config.toml
num_hidden_layers = 13
hidden_size = 160
n_experts = 192
d_expert = 32
d_shared_expert = 0
routed_scale = 0.816
router_noise = 0.05
groups_per_token = 3
vocab_size = 6479
train_tokens = 403600000
Below are experts of layer 7 (counted from 0) of a mixture-of-experts language model. Rows are named router (the router's row for the expert), up (a neuron's input weights, with its number) and show model dimensions 40-79. Each number is 128 + 32 x the weight over its row's rms, rounded and kept within 0 to 255. Numbers have three digits each.
After each expert's rows: a language model's description of what the expert responds to. This comes from a sample of Wikipedia text that the model never trained on.

# expert 46
router:163146104142142161135172165078140114133098084046146115074075140176100150102129186159097094054154141079110102150158171123
up0:170119103103160143123151109090131133060170160056149114117117161152157154129136128101139076130111141069134109129153179089
up1:123159089109191140121100131127140099109114158110121091100067091117114125120115174095137112133141153104156131155109146144
up2:106136137160116090116136116181124148132145102081120068141131138156147192084098111116108134105110174106118098165111148127
up3:129202158101148125053114160121103076133145080058096097159023069121110084107161142097101118101142140156119085116112123156
up4:177157155171127148238138120144131122187111118095124109143107111092071115020162116129123094124149130077116111136120129200
up5:148167076120176132140130071092129133163102119139177157097088124126121085125093167154098068095129124085153108138125130138
up6:132131093156139153123176139115120120108099122095157113108108086160132076119133191183151142114166074154141135077133162151
up7:107127123132153185104124111134135113151112145097131110138129092129092179158085158126102109114116172084158101159165112128
up8:183117101147128141098127154127189145092110133110190100100105144151081070137107166148137115099101149168181171113142124109
up9:201092158190132165124178125101151139136066149083117158130072120149127085153139169162176162069114138139085182138153087172
up10:109097149161165113124126187145154097151076112090114102104067076088110140082105091097158142112076139102116169112162125121
up11:104124165139069150133129176090138101149081120144122103157180119163053125071120174101074156132159162083157092167133121102
up12:147130113130152121129142098155073139155118152138162122080082121137074156180098139130172176132173136080177127087108148138
up13:121181085072180182135093153132161122122114166114136148102116160142152102172074129157142099122115152123140071114180108149
up14:199165112127112146156123128096203163080134122082112124127154102110118155060125093147101147119089137119126122118139100118
up15:154128088128160143077116082109087125116108077083129156118068116112084132094128168117121112105120162160124166113148138133
up16:138161101108164126171137146153088118134164071087179098062096121108115115128143104127089078136126182125140062114086171091
up17:094112122119140141178143128150172077094095143132147096106109124122123113107116184147097143139106148124162182090207101160
up18:105144187165124142102117188083141168120070164189108127123055133126120162159117158108101152130170088135163159172116126088
up19:146109107114075148156130121178097151075120150121158096131105116129150123115099166114109155066093159190213127094148093141
up20:104185087087128125113128164145128115154143109104081114142113102144133115115128149061159067114075131120179117111137170099
up21:176165117127153194123087179097179155114085133136156112096115110147120133093119112105105149041110182137155142128220154162
up22:149187159171156124166125201181116102099106101183125166139107089112119142060128190133194124084161151104144082131111119127
up23:109157131164105119146117157123213133147072074097111088100124112158103087134118163175141182107142102135118154133172139212
up24:103128135189136139154142108126176135076120151094128139086135119117121147102092156095089115077130111165113084071171148113
up25:096135123147107117176163163119128133101172114172111107031100152149105143137159158159103147116107146078145128089119157116
up26:126193107132087134155133155161121153081151135110182133164104111111115152148138178136137134072157189119163130152184086087
up27:163123152154151160136124164122194113138101124137117128167184126146138193106160119177094090103203135125098122163169142151
up28:105132181169143147130093119107153112083129164115163129112148090171172143129088127099057133080160141107161187118150094134
up29:133132104124123162134095124117124103174170198064068126153085076089115101135060175146148121039147149149105111097182120121
up30:110158121170153185146072118147175180082098168143103128155158097106118114098112144167099114089125136132171142124196174127
up31:181172129086158179143075146130148148095133104125187098144125105105175161082113155165163100095125110096125097100176081132
Description: Numbers and determiners. Standalone digits and spaces in lists and tables, plus words like major, minor, other, This, These, as in E minor, Babylon 5.

# expert 24
router:137156138112121182154164171104142112154085150137135101161099103109149094055056133159121086167133162118183198102129131134
up0:118169149102113158150139160107151113089159117170101112144109124146138134098124146132122103136090167135161155103146151187
up1:140105158087063118118119159133150121143063050171119138095086103128080131103136087157073105109149160105159117041130121156
up2:151151076139154156116182134126145086113086114080157164151111155100153126097107116128135102129170167107151081101148087092
up3:136112217105140137121107089140156118130065149138105152113112084080199157122132178135079154122084164109203154176132137150
up4:100139162148103195129169124125117142174096123117148147114073076132074052138156147165153103157161198151146119110171155156
up5:082128108131141165097051139057105113186132160110098113133093111068145125133156140151129131092073166149098098080136103167
up6:075134146131099092197112127142153083145152155181120093108096168134175084152044176162118132185092162144128181103136141100
up7:099177140092217136145149141133129121118103137113103096149128122112097059065112105112082158175159144150156124091134220151
up8:111163150042169103194086169120092136127051099126160057132117128065114105112088167059170128138123145079204126107129081072
up9:103149112095142169148127207147160092065118111084145109136102117128148121098135120133136073143113163096193134069106137123
up10:098134118076157112159035131132117109129210162137179070139123108122128120172105149076102071109154190141114116137134178139
up11:115131097155110154153159168093121122138161130113147062109124140103105182122096114116125129206160134108106110190111148109
up12:122107168103114111122159154099114136080082158144138124232140092146104078005109141162156170141102093161111151163121122097
up13:112168116138173140125117108109110127180124110092139117101094141113110158132135169115146090129147070150163089140130128163
up14:176109094132107136160101116157189171138103158164130101115187161134076145088072153196137093146109160148170127108117130116
up15:174099158166102167111144129172161133120131109124105111118064149129142074126102073167117197111135207126104182089142134158
up16:078139090126155156129100189125103052096116164172142065133146128117189130098077200146146181149128126170178182113125135078
up17:092095095153158155139139159124108117100147127058251125170127112123144101078114120161135136115144140067157120068141094111
up18:117138134112076150167127113131144124059107154147150185125113196145103121113193157105131143147151149102109128053154088106
up19:185138157112118172136167111111114157081122159071120139107140087132122096083115170073132135098155161098204127111116083165
up20:133162142101154122166145139088209183081115111149166127175155120167116118041100151092140084177114101114146127167131123115
up21:124170161085104147158119170124055113135149112132119096155140162096143103158089107103135138132122109110156179163091137094
up22:129134135106093135141121083093128160199081154114168076111092139088120144143104209169113104179129150109165169118126158120
up23:125150069123155090137124127134127114126160129144131232106092081105163172049144163108125126127125078109137148174148149126
up24:099149152071192096124148194127112129100195149178149071102164155165116055096068142170113121179130119106120133139123124085
up25:154146120107119136169191140102182124137119132156098118154146145204123059093069111126136093098105148123114180135135161115
up26:111116125133139131153179139084112162118102124086090125127167124111186075044071089081142057142144155135152159079100125124
up27:114098198103170197132143081143132140148118120062177120137104138084109097132109212117147158162185165100128086160143114102
up28:076203175181148125082133172148193072159102124103139080113129117124175099080149071086090122088123151140133153079161136109
up29:073123155094153175135186179142133104124134118125089114121102072113082079142046114121122093151139166154163149149088161140
up30:172138125141120146140078130148147188114082149139100119173095143140160135058083118124135138120077162158161128144139143127
up31:118138115112155141121094160182079162131131156088121103162041096117176137107079145095122101128115153068168186129155058196
Description: Name fragments and table cells. Word pieces inside foreign or unusual names (H-ut-cherson, Humb-le, Abdul-H-ak-im), Thai or Arabic bytes, and numbers or pipes in stats tables.

# expert 35
router:087156147125168138135121108141185181133130131151178085132079097106090121140103141152066155140118150062179130125140121099
up0:111082146155147097109117119159131143182139088141134138082139111154101184175155091138088142115065094086142116135132175147
up1:185128117130148080086138128092089124117100122116140108107170131127133126148128105128104138120127139079178123202093088082
up2:123129105111118117086133067100177119144100166114182138130102049157137127137133155124085092118139121089131161162125107113
up3:136173158092132140129070149132141117091113117153142193182135199111159094098105121087134141198100121134150152102083109132
up4:061088096090129140085153112133101193176169108150161144122159164114150114134134185108088093150168137162180157134110158090
up5:095125143139155119105115146121128119096115129114147153114104170158185147131164148112146154097135165089078092135109144139
up6:159131162192158099132128114152160106083129082096104110108150077097127102120140109136129131109144119135108130114127152196
up7:138149149116158129174090173125170124160139127140083113156154100097123134101114166122106104085111151155133113138127150171
up8:146138118160124121124125123156148157137124133165166094182092146115078096164106175167078157183106136096185150137113086123
up9:087149171083194137163106121078155135114134138162207132091152092087128139130027136078133163168106154090114122135155137100
up10:109140133108148089108164115152141109097115187144125166125154174157128131129118125132164139171140117072134094119141075115
up11:179144139098135132135142171113052156108110129104175125095124115148085113115124142156127156072165138054121146114188137131
up12:139091141077122084118133139111102102106117110099123141101097060127171133088167136113160092081113116168103137104094199134
up13:073059125141145125102131122134131167105163183126123064148199140108142149156107117112094171154182062147086129170171115145
up14:109124114140096124145133111139131147151058128125145096079149111128172160131131161129137199138132105112168173161149102146
up15:194086111078141133105104169128195156156097085109148102122122093130163105081181083098062118148117167163121180150129213093
up16:165156115189130105129146123118128122126121089112144111163094067108131098112157145125130147134133134109176127168108120146
up17:146113089137088135090139063087096138118085134160143157082110164140111165128164175172140094094103116141116091121161166070
up18:134108114087063128166091102171133164113147148138174189145151077079145139126172129127052136086117089133122103161187136092
up19:144146140131128085124107071136149101162118098167146144173104105135080128166131104168105152149077127100168073107074123098
up20:125123126140140151122147064083181065147117095122150144134114088053153082149149138062125172173080122120124105110097100158
up21:121118145110119096067140167109154151104126100132138141110144098212139176177143114030174149146058136108132141113180073089
up22:111157150077154119165207146128125120156134144090156117114175111089123083134133168142147126088120174132113160157174183110
up23:072134147111134162177126087149140165158206124148159116199107165075102135134079154194141152142159091079167129110122113105
up24:103112138131140125127085093185168176097125196134154167131062134143143144161176131159104145130111081069104092087121115132
up25:104151089093085111169107088121117105130120145164118102072087121110130110082104106146173118098069158141143110168091153147
up26:101131194154155138090091050123149150087117163131135145109077118086118049087125134174095137160077088102127089090100116182
up27:172164119123102066142140128149119159129101128124113159113167111123097089168138148132174217132134125060151105159127128073
up28:108134111180164114122130145135138130139163129093204161118100195110103119135162135133087191106163067155158108204135109155
up29:052107117149098143099119076057111096158073151071145123136125162132154144101148070146191101110092108065079098122153202146
up30:093142172178164193193078084095146131129204120104133142131100173073115079174152094126121146143126152056053141119125142096
up31:051132101168124138124143107152141134135108093118090118111057105129196118094162132124141083137158068117116152137129143135
Description: Foreign-language word pieces. Middle and end pieces of non-English words in Latin species names, French, German and other foreign titles, such as ensis, inem, de.

# expert 25
router:128166099118073135115184190100127109157099172095110109090079104126111067112098120121131113121193140164164152110136127173
up0:081145206099165089149112190092137095104102141071097127060133154106128050138158102146166111087171150107170137130144153077
up1:175147112108108099116110158080153124145126171102118172129128144150130070150156119140104134116140136134133099132161121122
up2:064127203128121120112134117132145114133141160149162127132155114072096070069145131170102071122122218181146125132183148127
up3:139100098145141174090108144149102124138114122109116076147127140112124100126132030091109132152105134123097096105117134133
up4:119120119051110105111106108132099096147144073099146133081138133102119106104170168119121133086094191128124154093102144112
up5:192163175101171109132132121110139095118082155139109097122152056071141083127092127137135075057135134096196127117119106091
up6:109126086133148119129143187144132070093154139120113148107138125115097099116120145076078108106112129158124176110089133172
up7:118158102174171165172173157085175160098137131140181127118126067090055156085146119055112063125121145120135111110141150163
up8:131131159143099146142175084138070148118119114073145115107120094091091180157175150127173152139116090123058117127129175180
up9:102167091059081107150139193136129161105173092086093128148064149117122093150094124139119163121152130135165127079131187125
up10:125151056138152109111190177130103137101110107108109163113087067107182111067097094158152128119143128146112124082119202147
up11:095113096134079169130129145109093159131082106143101125060105117178126060063086177148148157080189106162128175145099134135
up12:119138103121111174134106171105153118138133092090209113054116099130058117147085177111176129091149129143135122148105135145
up13:118127157144125171125111168160221157136134143159137103121159156129095090156097084114109143163127095115121128141103105136
up14:162135118143083147129088169126149122125095191120122080179153071190129113145167157101160098156139077170132133081185097170
up15:090122128148115160048144089152134129166138153053089150112093117109137125105112151127122117144156195100055110146156128234
up16:074146159127088107108087161121127175103063140100097097197124113126138049156121066061167122125153120088136127136139139136
up17:096163133121119080115131123142099167157099134113169101175152161098097131147133099114142163122116157108151111101137165133
up18:113096189099160169103120105163116122092169105111152130139104108131091121129101161087077177092166145107169041119148131167
up19:199171141137077112145158155179126178175121152134100115209117137122134063109100169108113134172107093174090144125159084152
up20:102210108089138105124131128071192089093118085068143113062082076124189132165106187131113110140087138104149162117147163175
up21:120111111096183164100147168113088173111174116102171081172098157126069096117126155135158114090173158140080117092158126114
up22:148173122075131086191130175174167090171101111087128158101106105084087178132093069104092119100114156121139118096108143164
up23:158087090094135065159143123106127174114047128158155174056075131142099087081139133196030142122133129151222171136126136086
up24:099150119148131117083127129163148130062163187163139100184163163132075137084138115107115107122148164116226084040148114168
up25:147132066055162150159159198077140066125163159078107121123099134169108137093127085157182100140152108134125148128098103144
up26:113127075148124105106100135141191133180084154101146079083114127150124112143155111174163165127202080094127090095117106122
up27:168094193121078131177105129070125127105090088133115084126131101103150150116110157156134144119159106162123107156133127155
up28:114167068152166149098211096069088109169133107072129140091113130133135131071053092065072071151159163080170153102113112214
up29:129144165138120122116089156119128083129160215152144091069128109129094148146170156112082139081128108125124141210115082102
up30:100177154132104153146159157131118107116087125136127066097038126147043126174137087110139094165111142193182149111113101134
up31:127140159146118087077165126123126155120171174098074089134048116147159139110097162087139164130128151062142181151104112177
Description: Mid-word pieces in names. Middle or final word pieces of proper names, often after an initial H or h, such as Hover, White, Hindu, Sheffield.

# expert 41
router:082200155139139114153115085126209141134088107124156074160120128145139084086056152162139096119180121104165137172124093142
up0:120185170102139114100117124087155097151121126091122061186108129206112169059140105093090100110124146041135166109083105135
up1:188150181124130117152139127098111094118096134104151099120089158112176133140131119130096054024163188133168120155151110124
up2:079132068104174180115202108131126131105064079101161117124066138128155151168124116141154116186107111072102104138140121155
up3:139183166109156137148107083155114093154145139122104061125078171154134203146075190111186114102123088114085124160120088155
up4:096146170144122145114149084126156158158126159113153171120120130153092204097088113136187174095121099081129117043126204079
up5:107134150088073173061082125138133163112117123124104132136092178148160159075069107105112080117122147122166133125147156128
up6:116120149091160125135137101074112137181107089152167060178162112030105115134087113138063113177076139145132113103184061131
up7:136157147183138125152065182092110114087147096145122134160141101138216172092157193123115102108129109062189126144144147109
up8:115110135121116117116146133163141119154126120153121116135119122152076109167125155136131162118107131087130187180129124125
up9:128137179132121159110125128164141137137066111104164104143144066072053128125111184125131244151089125103159103149133059138
up10:134132143103116152139123089088137129101080115167106098125104099088090098062105173123167140188100130054117144142131153115
up11:135155154096161122162157155151106168123145110166072051119166148193135104100076173140124099132194178144165083114137162081
up12:125193107177123072134118136122109151148123068145137114108126115128110100149106105095117150093154166116158087130033103185
up13:169127177151136087148062155130113114150081141092144114124162070116190162143121132133103155122127118172147107094144159190
up14:114132100145165143153117105120130082145106114137112134187124089112109119108154101145116116099117067134132124126130134138
up15:116104161159123084136103199093115084090121137092146132129165153109163182143147134074166094160152193169136098100170123104
up16:177132144146168111135126106086166127116153128139176122131073171128159097167100067132146172153154089075096103142119127081
up17:089122155174143145136173159075174128168112107132109062133102135140143085155113104101061081166129140134119144150125140092
up18:125178135170144108156144079151207119105091110133102101160162120133139126076079118113101110099169145098122163106155126169
up19:151126115139120130168062102112114103140087108124126102104082123144131133085119137099089137185159093091148091128085102110
up20:134172166133108132111113139121156127140111127134143181155110139080120215074140124181148081104129100155175095059103117156
up21:115116140167177169159096092180188117177095119120118160161106126119086148076095144141116093113134202156127080113143131196
up22:068128095121159118127154139117036149113133162128145167056200120131112089093137168125148114169210070098123160145146099121
up23:112100147105104111135093128193155105103180122107085126155115151088109119154136125093118164076117135096113110178113181150
up24:108170134145119184130118096127116147167169149168077166138147120123150129148086120156132113099157108115155134174150117110
up25:158091159146194117177127145117125173109130193117125152117096123138184088125146137128081110190154142167163174153145075169
up26:095170092147149112206122091155156091107087090076180145114106137090087129089085141112129155110164147098130059144101142147
up27:148123161042160118136125104090138142120077212122141015167087163128131056162118104119119071125084171101175177167148132137
up28:080135170101163071094137129170128117145101119099152057107101128084105115113136118153147133080141157085140157174176128159
up29:116114124120189139190100048097173120104079129155113079133147162127214109101112144136141133062156139150100121158162070115
up30:110163156090064134106112157148121156188135061111094105097079120158126105132086126148133098158112171109173184056139127177
up31:089142175120106165121101118168185161142127138126135102135142184126163154192101141112098148154143173102171136158150131109
Description: Non-ASCII byte fragments. Raw byte pieces of accented, Greek, Cyrillic, Arabic, Thai and Japanese characters in names, such as Czech ý, Greek ς.

# expert 43
router:125138094104141188140138168119184147091134117075157095139087072159125131146096150113103104129112161108138135068113152154
up0:171136121084123156112094145155126179080104141118146118089152064180132172154098093120108103130093090089128144084175130097
up1:144125127034146068145120132131149140152139111134138169103113097202120091092136104098085140134135129137141136133149215125
up2:155113167143147104165131168115189137168208093187127108159106158143119089110147115179121119176128135111131092117099098100
up3:124152123188197143170129146171166178121099151111129108121089165106175136114126135139151172166145162133089145198143135179
up4:108079087067147142136109115130194152102148118119164167138099064078142131168077133107100123131109101118167145109106255115
up5:121172117115145164131098121148100116100069185087117126122123113113133175109125099088136106114113118129140110148134133189
up6:103202198135131134115143136146128099164127151179158136176099112146188145182093122137145097086121185140169120136175136097
up7:123186171137097149139100161126162134132133145107070168129071093119138154098150182122105072085097118127122177086138134184
up8:141174124158148193116123092121158118097117131140199146186086087119144119141062139140115131054127156114142162106091162121
up9:093159110074144112113123194171170126080109108047139133159093116106121190060102078156096124122158181071111124110106131169
up10:128153107122122160119136095104131181154088154143096154146134156081116130170090158143149115132114164059098143105189134137
up11:154099139137155107125094146125212122187169169176122115137109142089165127143126147150115121131142122126125110117084133112
up12:061179127123158119128117128136098089132137061071114110064137126123162150151129156099121141145146077105140136086094127107
up13:142143136181191127087173124116171158116088131130138104142129125158125138131145177146099164160153085091174127154119084108
up14:088097134127150101122172171093097133085113120067090131130107206176078097080106105128129191145119199121174105111084060171
up15:080148116145113158125092137127070112143203134094105095088154029190136160158148152141156140080150151117094158093120128105
up16:137146077090166150111087134127101080145060122151179173120118161146112100129121105123097151117092217117164160112111126146
up17:119132190137190139164119147121139179107140129141141184168146174137088128127151119145146169094084117143127177091175096218
up18:182193099114150158173161126163131105132142159152160149144126127111115089145159199188123194126155112084146115100175104132
up19:097141119107096117117075152190112115163127147154140114106177152149115114162100136085146155144099113095117102092152176154
up20:104127107092117149112132106144147162142144124151161154137073108091064114153113161166112120153141141071126091143101149150
up21:168154104125140147097027147120093143113081134143172155145086141116128157125099177111132055160119152124170123053102113149
up22:157135104107112152185185191224103100123148129156111155127150097070123158184080132137112104193082150121135123145126096131
up23:074101097133153211123124129062141147130169110090101099160097140158151093141161123142123174126089179198156115113153141157
up24:130103117141160147146139146146130126130094162157102101100103153104041060147166181158154114123081110143105177136151131153
up25:152110131136117098147128107135218180122169075161131152072157093179094135062075139122166139160142137133130094148130135184
up26:108210123095112187092149096124162161177155133169124170078190135087177122123124095119175140077124164155152099062153115081
up27:088134090103161137114145079131085107200133136086098068131156062176128122113098127170161099051175135118117106139192139118
up28:103155097151164104139150165131111120117159135134146122106101141132085172134157086108143194137126153066177083088129163128
up29:097130138069132140175100161131168118148122105170180074129077115153110125145173172099139116161129134107163116099122105087
up30:152140091149147224122114189109151122138188120093160079113115095124177095193068102115126115088131099095151168132185157104
up31:180091208073125170141138125112178166118085125119162136146049075127121110131119101106108137130148109180095191129149171116
Description: Table cell contents. First token of a cell in pipe tables, such as W in game results, names, scores, and the pipes separating cells.

# expert 34
router:126184146093106133165147150118138118121118162091101124137068062108086152153116174147165113066135180152148168113144142133
up0:123135182070137156172138206130173178112130161142093100081052094108097140103100126150105110112120158077166168124133145087
up1:110137109127157122104139124104062068153195116120084087064059098131105134181174137059045108187127125145126119098140190119
up2:135169146118131126178125115128131120075094151072108156128145108141142155133124150189158134088148156084079151132168147146
up3:139094111159109108103081167113173098210143166106099109152084139123139142114169110187227174129100172099054100142137139111
up4:142113142146142173161138104096101143171070123117123079149056085113131121124106145116075138088178100172129175181131173132
up5:100083105131083136100155121144141068117141151154113136139101120092118148126161147116130091142127127100170125138134126102
up6:109104106191089178106157144117079166106135119078160141123098155114118143118151159089065088069172172091049153104157147113
up7:074127118145096118138085114135140115192176163096104100150107155131125118136149140168092131090134130060161165156124138127
up8:126162156118102085132150107118132153105173161164164145087156133114078173163100142158102145152079126108096133136124122165
up9:101142089111129149156135167087141097113149153156131094103079130088110127099118134103110181146134096144142108086149147143
up10:163151048164099183108140095151150099108174122088097087147136116096162095148136105169146126099142109127146112133089098146
up11:146127159130090139100089108084147097115202090101133136101152101178141166159115123155134096065155169162086146095114059139
up12:120188125095104184160104099104116164171161146127094078140072090105150171168094101132102118131087110149126133147165080115
up13:141112126126096156090089086091158158124130133096113114185123138140153080128042159062106106088155148163138173092152146163
up14:179134131087177086171135169146203154119118115217134109118164047092151127145133126112174126117171116155119141126114149127
up15:094206126105112094138159164079140130123115159114128143187107182126062174154123108114155092122121168171141200110102197144
up16:112101114097134105105159103119149141158117134110154133142089145125113167114076118130140122129120129161175160076116135156
up17:115091121091175099105140097170118184120087115110144115077114194096080171163157124128129165126193154133180135158115146155
up18:078106116145127086146142060074082129102091111089108122183153152107127133128102098135138112137136098132140209063124127177
up19:096080095137104112144138131174116110066089114164072091082144110135105132097119154110020133116117109066106119083113160168
up20:186127130132163114148115138139174115105140086114116136174165103124102133143098139115177162118114132176094120114122197088
up21:180138141115143106158076155138120131109177098108118125136060098172165117106121146152180128118128128140153163125137137088
up22:112158185094147126134130120139077141165080146136114110114162104070199112092095134079122070189130172141132153146155175119
up23:145180202128174128112136122163201126205151123065087101122154114107079077154124079121149147126131097151119159072156090149
up24:112157135151187106155129178122121103095091117127101142114114145154130084086128113115153111059131115079129147114130107127
up25:118173072118104169145144179129141090162079083135096138105126147190139086153145176087109129153084040200147109100122162124
up26:126091108105108161161121161091115155067121178126134088144120156087126134096078146138160084088098134194179091138112151157
up27:122121142156140102156083149124120094112121143124125150194118104109086145089147151169236118118133152163163109103120207122
up28:135150098164125166105136085133181100052111151118171117137100095131083139116131137097157168080149161165179094106134153109
up29:177148137106147129142176104131143128128144107125096136140181090171132093132133224077069139105168183121156051104117137178
up30:087134169134120133172169113200121104129144108144176106148056084070120173132136174160168094136125150122114126105154103146
up31:103133104156076175174069171149101072108127146082105119199124116164104229158072123116173134122141140135147178082137152145
Description: Taxon name beginnings. First letters of Latin genus or species names in taxonomy articles and headers, such as D-yemus, C-ristulosia, St-rophopteryx, plus Genus, Species labels.

# expert 62
router:099145133178141145158158127153149104132147153072125116129152113123095130094099119127069146125143128160136138107219119151
up0:134081122112141152138158206117105029122092133154103101176163100172103122083099134133147067196116215142132123123089117098
up1:151095122098125176165139108110135107118095090101127119104175167095083091117112117127144051080167087116156139087145130087
up2:144142125130112106145140072163146156115120183154112090146134116167147069127126148107129178125117136127095121122169155125
up3:096170125195169162131146163103108115173142137096190123135180169138125142111087082062106113079113119142100152140164097160
up4:168100152109136110106123129128130079114168168187095189159162127132095122115152127123078054128112201126133115120197114162
up5:133120103133126114103130092159222182156100096149079145093104164167107182102131107184131178056113070088102156147157113118
up6:123140189127144122183081180084136095118160163122102095119149071083152190097140112087182113109146120202099120125204132141
up7:099188122088086140090122047097064133075156123117128148131152158184121101149171159207093127139146146089109156091137158079
up8:178141149141133104112077125186120150099161116098186131121141133142140185085130114096091116154183115146140101146154104187
up9:080053091129118094122126125168169108148163122054073126108124085163144069150184141115096150118153087134119107132128092067
up10:133147107156137172095111134104181139067163139070117155116107096113139156116086122172136127079121159170106131108134155165
up11:097120078149170126146102148156169124143146107147187105170143134111107118044132114176155141088117105181122130109084169171
up12:117141097136115093175090150127112101096125086125105079112143183162131188080077141089108104158183141118140124074159140126
up13:074133164101094145082160133075105148109097132158142096098115130129113112179141093119105167100112163175152166116172074019
up14:075096129149097124176121116154136178128075124057110154119147123157104129114099172168116072132114129172176132057119122177
up15:137134151114114085174109103133109076142137113113185107131091164109118108171105133160128110118146081182141166164122190094
up16:115146112127097156168118155139089145087074159138135147103152139094099083083127099159070068172125120101098139174161181153
up17:151113134114130162148106126243164074118138102112137162114121164094109169134186083130118153107122146189131146122109063113
up18:158135106124162087142097113159167136117174104149119111132165163160138131124144088157141170165130150126125057144178137207
up19:128111183146174165181172122119098093102076107114171153097148100113106079104094158104071104098150162166107129098165141138
up20:092111119145187096099122111106129107108159151131070114133159057105139115100112136161124104126181147154119117177114083105
up21:124132086177112133100144147163134147167084084100106057181131105100138130114121133102150189123146100144143107126177091172
up22:165161151074116131095110096140106116115120166136155111141131155111120142140159147087170177094149140160119093079118093193
up23:104108100095131090104097088070113121133196097110157117116105121154155155147137147086137147152120077161158136120119129118
up24:092093123146130114070125131128086123172225171151102088180116137195144122124120088093141131157089207099202150081151080142
up25:076108196134109139120145188127056154150126150156070112106103110174087187102149054137066128142118135082129146154134120112
up26:126163125152138149152154136144163143050162191131117111123174137104152211096117093144143159101124156097149152132183091149
up27:124112111192096117154131125126144196169147089104115099160083147080150121136146116125075193109128130140154102140152117127
up28:139109188080139121170132121101126115119142136111162118128131095121152170146095105085134137115117116178146151112102146136
up29:140089100147153147124199139206209130123107124125176119140077095069104115161095144118181149126129189152173109133145086083
up30:094156143126137152167199110101107114178124154070141078116147117102124119144128144167196136143086152134142235084162116190
up31:148177158083153146109131164209129093102192126144138159143153093118129110117127169139096096096105153144086168107134130160
Description: Counts and number words. Number words and numeric pieces in counts, rankings and statistics, such as five, seven, 13 games, finishing 10th.

# expert 54
router:103148124086147164081134152144175168104147163047131129124069118124101207161107183114138114096137189136153138104158121123
up0:130088138119105191091102193108152153138133134147144077186079183105134166154064178136128158146135134212153130167134153196
up1:172140110130154134113158115177152116157127132116131174119099069144069096129132157123083094057112120085128157152135180132
up2:156086157110112133067118138112120164108061154163110101100069120141120121110115170117141141050139147086094129118165136172
up3:155160140124112145154058178121116086122121154081111105147074092162100098099107113114115133084148162111172164103158142198
up4:135106139091108111176133214107156128096144168131181163168153096124107158133142134147142146134164097062165173041120142154
up5:100119123140109154130127166065132117111092184111147157089144123144111157145069150103123111061097153178138201147144109140
up6:132152100099156175136128110171125151128090128077184132155031069153126081144090144188077172142196143135205150056187124143
up7:127147143097130146123050157145135127089063156085193096161128136138103134138095171105145112109145130129142160146155107135
up8:121115068139156084124083120148110122151164129114166064145133125087134109136153056102099054178177176072130177101127142107
up9:148110130099156145165076125100132065146213110124120121156038118127083177134118164144106099155113185123107073109134130154
up10:110153128094162158097121142191135125120055168096137134146090133078137140089118127136123137160158147104203153110190170166
up11:164140108116080117095102124147154116079150179132100128121156142178161168091145134112107186098097112157129175195091075127
up12:122138105149185147158141125130103132153133125078180066117111101155122104174084156112113096146164134135109151158113167200
up13:188175107084105113111083116093183157075125141125113148089125106081138120144203144144136138114191154164157099116105129182
up14:113086195150117169134109092126113146120049111040137117139048159136191104129093113087088155127134115113120115084117106133
up15:085139183142081182165106148161134163171168172104083106120110135126113122121127121091190149106161120111105126112110130128
up16:095107095108131120186143178174099094086112154102153081108122101116062176126159072101085117138129078159177184103140174128
up17:117176149145176156156108114112145096088103177127160083115105134146127114096117117152081176154128163114132113117145098119
up18:142142115103119121150099145077118165104169152142115136085051180084113174099137180156116098080198143168081077138124179101
up19:101130165185151118091133083133169145150090180129120128135129074157101128130114101142043102153148099107128130150159145178
up20:165183106149140119165121127088157118127117143134133105114112058134082095132054195162064140151118102091131129133205135148
up21:123130095118205138115153151141107161068086121058097130138101089095120147171076147138145134139105136153141142137156215153
up22:087182188093112125156115137118150134156173088148103182091078143086142100145205140154105115134122167118138145138134153135
up23:082094114114175135153112158207134058119114096134098135134071113126124161105153167142099097108193163105143110140134127084
up24:130122109143123220107148145091161103062162192105144116154152076079100132148081125118130153149124139116128107123134099097
up25:136146112152116184145046150180167152112114130124133113160147105163090109126183141089144145134070150118148127164148191161
up26:166165135102158155151084131129139129048074145102141155123140097086090083104119159113164153107149162118128137094164163192
up27:069160124113182151125138159156166113087102133104107093136079076167095137144107116138100168121136150120188118167139131189
up28:133165137105135161138143178156165180117091182137139165085106092205060112081114172145111104117139130137165141103129118162
up29:102154114150133111040124129148130116157097166135074133122113172143172103122124146114094163133161080145204153154134119109
up30:122105123129166144089159102092183183124111151096113161141129127159109172183151164135115208120119123147181110102162156178
up31:099154132111150115126127093130157124151130139076147123162127195171115129108126119104144190098118129076142125119138100106
Description: Relational head nouns. Nouns after "the" or "his" that take an "of" complement: father, brother, son, member, chief, body, leader, population.